config = dict(
    hidden_size=128,
    n_experts=48,
    lr_router=0.00108,
    max_seq_len=512,
)
Below are experts of layer 4 (counted from 0) of a mixture-of-experts language model. Rows are named down (a neuron's output weights, with its number) and show model dimensions 64-127. Each number is 500 + 40 x the weight over its row's rms, rounded and kept within 0 to 999. Numbers have three digits each.
Before each expert's rows: a language model's description of what the expert responds to. This comes from a sample of Wikipedia text that the model never trained on.

# expert 19
Description: Lowercase word-initial fragments. Short lowercase opening pieces of split words in running prose, such as so-(mething), conce-(ntration), pro-(lific), ra-, fa-.
down0:483552538488485468542500519506487486477576488502489457500523561484466556530568484498448574506502547520524521505549536563534473503532555550557527566511494539464540460474488573497531472544501525
down1:529491486473494505504477512440466433547552468550538483408512534517485481487451408521488529493514529539495452465571542547453488472522469519487600505550429449502489510500485526423562519450432454
down2:527414495378441490514502542451508494483539441516540481520502528471498528529571530476524528468565511522537482474552463448541541494524504452484490507576535576527455466500440512519513476439513542
down3:441523502437414491545523508516495551522498433493456538463517503512507513502533554465593457553536559469516527532538435472519437575471490516488439553501451543536501486487528564532521492512397563
down4:545531468513468533436516558588484449468504528467448531592452482493510495573476571532508581483491525450484532458468500539501485533546536463484464558459534434430523545501472433431520508468510444
down5:466469500486529472500476472511523563459500474452401496564498457494486518535450491457518459569497533518528487473504575527563537515525455467447531553490531462504541493534504509489453467493523469
down6:466542470548485564496427505521429446513448543481525458525494524507527443531558522440572477565474475480460516430481478515446491448555543530579529557443495496529564486468543469452467523497525457
down7:505513448497509452498552517430442521534509521516501489503501506522540521535455432481531410469467473491453443460439525430496569433599535472493543513505557489452567527483501534459524511563560530
down8:471513471487394559500423499521495466508469515505455466627438442489496558473489535486537504501546508503516538500559500470519461543449553515528527512483538509437451420452485495496527540516476537
down9:516474443574508476387597468474520458421431566518482445533555491546512517436509514524502506464524469548493503614537547466515522463438474532524504448508489495476523513499505483482516478506538482

# expert 41
Description: Commas. Commas almost exclusively, after clauses, introductory words and appositive nouns, as in Initially, His father, or Missouri, U.S.
down0:505543502495447503412459390488515502467543592504528509498554434516474501574503502552506523583479528450528592503471533475497567486503519442504480418547476506511522505529522405429573513505484407
down1:524509478483533555434491433499466514482466555511522511515497484520563481507468505476463520442475559532477561557433500448490466542425508538541479581503460554525422491511510500562457524401435564
down2:526483546465505492513532496477442538547533535518521457473534501506509466488497469489490512469509479407504499556488518497518474550473456490527511531493515564466542492547505499521473441500478504
down3:485533491459519450426467543511500458508510492431468453510506490477586444492464494530450459579474551501522523502472475502486358500498534494526531471480554499564482535497613476449565487546462534
down4:512477532464481516469545481480501463465418566568478467520449525460475530484499414569443486455542407500473510575448424494481476555503485535529498507502467522485537416500465519548482478539601560
down5:436485489461536494595506504551522522497584503523505524496534426585493468474546467460566486529504519503590513490517428520515528473458528482555488500508508504495445475458406604572507463506520462
down6:475469494517485473501563502485543508489485476490510461480461431479487513444464491454531484412490464470497519503545508486534516480432540453548531410542391499576432586542434482537517459479548529
down7:446454548511542508462534447469455516494502468508483436430521507596500470499543439518504550515474479460451495503510514501460524515545494493521499529518528465465550524415496397498500552498421536
down8:476488508521540483516523482394523509432439491475481488471488463489529500492501505536572464459533446533515409440504534546528542511541536506505443487500567515475467494506429515513464452542528487
down9:617473508490538398477448501479510512479466424426488426464505565514461473519476573460523468438497526546476507489570520499519466507457432498480428495448447526510485531494474483528485497502501482

# expert 18
Description: Latinate word prefixes. First pieces of long Latinate words such as acc, inc, ext, rec, conc, for words like incorporated, extinction, Reception.
down0:413517537441499532492494467449473506509432527477541510481513516543452536496495477538466383582467500478492506460520495522449456587499507426490546449531476423545440436430503484556468495518471507
down1:481465478570451471478486524545524517509482486540488510514418579491507498545548541583526469566511484488423508509498534489519517518530504539553471443473579418491590474477536495521540493562493454
down2:515463527516553467524569496467463509531511507552520446542546530565539468454473549551482536515575500515550495547502573463504425554546467484490538440556489551531507456555512543498512535540518568
down3:506518526553589418535438472471463470426454442483435568529511501541521514537408493575461518504525537490505446564523457536461539501532546443452508548503475527402505476516488553471454560420467523
down4:491555454542547505526544466563507528510593496484491409542501609542497427566484538420501409564580489466495488491500448463536544515482498518463553505449513547468536460476473496484488490492559482
down5:496523515543505580492468529558480491524541483523532495516469464602509520509536467513550413541493460489478539480547410481502484503537485533515523530480476517508516529534506503499478607502489543
down6:483461500538475477516518496496511472493576459480478464469469517468521430492471530471468463507607456455558508480529558467527580553481498480532520469529482434544516565490449516514502449511509442
down7:526537502507571488537481531478466487433468573482592555471463524415506484495502506534456564468532557503487502490441596513533557560492567569539515518494486555455545529547447440510473451458490455
down8:454526443471488522484544433501499429523405531489496539492486457431512525496455448584480534533488480505502492516477517560513473518573503514567577463493464537449505438543433504530489489502443529
down9:493481576494428535504561499423527521510531545475514575518491494501525573545469533503458482515502456482458511543540516537541497409497458447572477525530477476468509468465537498474550520461520513

# expert 35
Description: Section headings. Equals signs and words in section headings and heading-like lines, such as Early life, Personal information, Career, History, Track listing.
down0:475440524608496517477466479481554481484502471426533472469472458533484491542506529477408500500497527587537482499476514494453461515449479493548471462558461470550517506484460462480446513464503537
down1:519518486543502510451524539530484493521513505575439562428553442574484488430547481519461559462500457480540539485544483426486510458521489420495507491540571581491430516461558532504580515512555503
down2:546495523466527563498416536543474508537527490539531452492502516470461512512555504520517531469539503553456469453468465479520542536514454503478403526533548544473585569506478533504476549466488593
down3:444501448510485469462472482476486493457544591457472548489537522483530472531604520542503426435476469536522492513529518508512526439566526480511485494505418529498569449510401518542476502473427478
down4:560536492485529484507532513465538540553534500498511461512606493586497575465466433478512483433453491498457579475566561571516552534524449532499501537536523511497530469477473456412571473606569482
down5:448534524490442515505498512559454514441522458541525408463519435531523512506539562493480489480563511519480546533608480496502505431516477477498517476536528544472494495540400531451475549575420512
down6:519543450501497550510465428453496427494466539532522508516514525484572515564510513545509425547446558468397570480424517478582515490516516541499488467480517488519544485538542490474507484554466512
down7:518528495508447502511487450389466477434446520437540474478537515523548520444466453544490504472525530544485502535506518502540506509510467539528569575459492436491536488534483544447559472492592578
down8:504534541431465553481497532514503534492514484462484496552425514467505574461459451484508506497531542512474542567460563486493454528503507539562550564530500512507554460569475435552504484475529523
down9:488491471492471510522521514511480499430510541509488569457525506486472493490493521570557472494507469506427554498486450507506460442532485551557552578512537488540503483527530461547526487491526477

# expert 0
Description: Short word-start pieces. Opening pieces of verbs and nouns that need completing, as in res(ist), ass, subs, ins, plus plural endings s, es, ers.
down0:535483464432480504523519532551469483519520506453523507382511607519480495499498554446518450510472490532522526552490481507558470524414493489490528470456468549468480476436530540497568580568482522
down1:530520417511488467485531501497471471477394530466480495460538509495512503441536474436556509492514494576442502464482495538507513529504448499538417472496454556505559462534519575530449523524484538
down2:482559458415529519521487548499514516462526545483388496505499479560454519501455448497506468536531543431530497566480541515416414494510424558504501468470457493429467504493489490506522527536499454
down3:514506482615547529550505517420534487567486441524499568595501523531465423480495496563504536579527490419465517496512474546534475543484418538538532477537434449538470517463489524487496492499562523
down4:506434491528496485463489551574425400502518498447558524500498500492532459471525543456481414535452511541495471476512486419479561495517474488489519451462557494472537508496487506468478521555536445
down5:551439517541484507457421529474389407506548489521482533527533477514552462463511490401525499534544527523485488525485518520510545476528564485516550465464427437542497476550476496540499492544551523
down6:469574515544493555479463512601465522523502435554496553527513461509548538473488531550513518533518457515552472501462443565501507493525462518507473493515499553570440501450561450573436488478491573
down7:513471539532562521451474461598537508486480530565484526500487538510526486453504512541519460493471515481492516472437449518521450468512416565450450474441484458484546491456512540522459492483556495
down8:523496573529485508502537486530555449432453486473423468495500524520478512523483520494480557496432461430489434449587452493460514461536440455504472495454499478505481442530502520517561454512581559
down9:525538530523490556513481480541545503445482430560461526472499523454507483470482493552589426431469556431511503569494468448474567559404514501545471482474477446500472490463581513515517555504492550

# expert 38
Description: Definite article. The word the or The at the start of noun phrases after prepositions or sentence starts, plus adjectives like nearby, proposed, entire.
down3:519471481526516491487525506502531477508464518489544553468443554502472496580424581446541558506491492456463538516490422479585504557468478486501566549480480526435577487460506510496482446549559561
down4:519494455420511529493480494484534452471456599487472511444459522461491559505481603500548513520424519502476482492454506470498514491533618495534420473450486477486489458530497524555527491541505498
down5:441520485514439448450538438551454442559553487470513512514507468523493430521529444525467507429446565587543474453402436482536483423517518438464529518471502500478525516569539491448538474477526494
down6:386512512521527550524502545515482477510515466546506523529484484490521375488468503545518470554473523493565539578525537497565533557495472510536500497497455514554518610521463407477450493451483484
down7:456528550440490505471547482470519510525505485561518518516475526468574512455464562467494449462539496483486530475506514503610431479546458521519577470471554536543542515521507526484517492529537472
down8:487491516447476528543546552491497503454490465508488548576519421460549521459503516522471491519521506543511555487471516504534467553498489488448502480426470547550523504542495534482562496522406545
down9:516455437446505509502515449489497485415538561489540461508527512513520530478441505548455500412488476367523485513492497558510486460567546526479450490465480499451524544440525478501512455455438564
down10:481563427579462502508532459482504477524454508455421491467511542454512502468503572460440529478496501477489474483545515452457497503439508485508526500459563537475517494519429428464503549462475550
down11:531545464510582492474475462462522494549530560514552479567515545540548512512512463481479489521488519588526491485461502500521472478419528464503500580473571546482449474471616532476595433496521478
down12:549613520474485477517485530535504534543512524482473448585425453459460498529507493569480513430464512439507532491559472497494525482489448490482552465488549549468467520507540393523525454442543487

# expert 44
Description: Possessives and determiners. Possessive 's after names and possessive determiners his, their, its, her, whose, own, plus articles a and an.
down3:522395495467489545570554531518473459492440451529551483516494526498476464539487512425520475497570561495392510501517496570529546473518584548474620526476481554576509552454532518543462510440473504
down4:471542564467524491473490471510472515521507500483527487502496471474434499535531475470580492446522520508527504476492507447514512518526495524539461455523521498531541429478446482473503391475450470
down5:526513491512578484446548499548568483517502471509490466482439539487548538550530552495481464506451558439505488507493483618464511519498502475507503498509479464495459520486571396509552568577479460
down6:532556513478539515518557518451493479417453466466546489495499396521461523548589574454548547569472558509537521489546555548502459439514539506512496461479479445431475530487513501487481513467517527
down7:487532528585547471476515473534460424477533469525494482496499509484481565519471480490523513523536552520458565511532425474475505509497533519424527456500505508412567521521533519468582515445530572
down8:563547606493487429455488430444435509517464531509510438476491494536529480479453421513553516466472476508597554472527515527562534531545527503451508473480454469512538471458503526514480539393513483
down9:449541485499468465488497521516494460450495505568470456483482498501462541418498413503467528494507469503530563576431568553471411483462524564518482474448544588549502508555458506466493476545508378
down10:624514529518460476515498444447498495429471532475519507493526467566531515481532467501476556463423490425507557483475477468516491450511517480490472510477519552480603475543503525543479529520537566
down11:531447502489470505587461463498510515514435571515490542526584513463562476423524563490469503490507492457465475475472466460447479497482487459477497494475488499540471485496500548573501516507530511
down12:434414547490472526501441469539477447530504467470440508469462457467513476528514493558513513538589433495510499477410527557524513513532484467512468458506537528533555562389544523512516484497514456

# expert 30
Description: Consonant clusters in foreign names. Consonant pieces like w, Sp, p and accented-letter bytes inside Polish, Dutch and Slavic names, e.g. Zwijndrecht, Pudzianowski, Splash.
down0:499533525499442491475517537412515496495477531473481537537516516540528554494530477479506509535515531556504431473541539514523404497450451531519511470492485505430615473486532514548508511541540389
down1:501437548559473416523450527507459477427485460470497451441561513504473598515430412544471538511476508520479443483519473508485467517493475442511461519505508474517623470516526500492500481455506445
down2:482542554512458510521523444523494480588559473518530506536491496517527438538476569513455542495411458590495510526438530481518583532520557529457467544542502453561459475551467530521494468557477497
down3:444407566459578447442404466526463495549508531458452430546500462489510548548555483508485449493445466512493496485519429520482491460452489533427532521519467485527450505527465418489471478507552492
down4:509555541506565464468531502509504474526513450456494422492454508514478469484539485541442487510441529543419452558565465451495494509598497480486464563454546545477488513522467541578445473453495498
down5:501542472427408462487547418500445500427545525471502535494466504413559602473506416593514446445526498524484489459539528499524540495474517454518486478537519565487489482492454471518455508495487454
down6:503516519510536511562506547480506528451476449440514585431510515507532536558479474432475494531474558484454481546523526478503507488412524504551535427491482516514495436557586527499459512574485568
down7:521475523430392487521474475483512500503624424467446521529506503453495486572528509475510545470426459491478488458455526479434555473526467488494487437477552545495578498430486471553514474543517493
down8:475438501450530566467560564528483481491423483518423485536528477445461544526499471505503587512541521485471487484458535563467437486481461509447542466531449565484501570504490514473408436483513535
down9:449519460522531575466467450436503490490498506543466555473516452449527406433500419511533485527506603490469514543488438497474501458513553564497599573470457480492476467497491548479587548506508533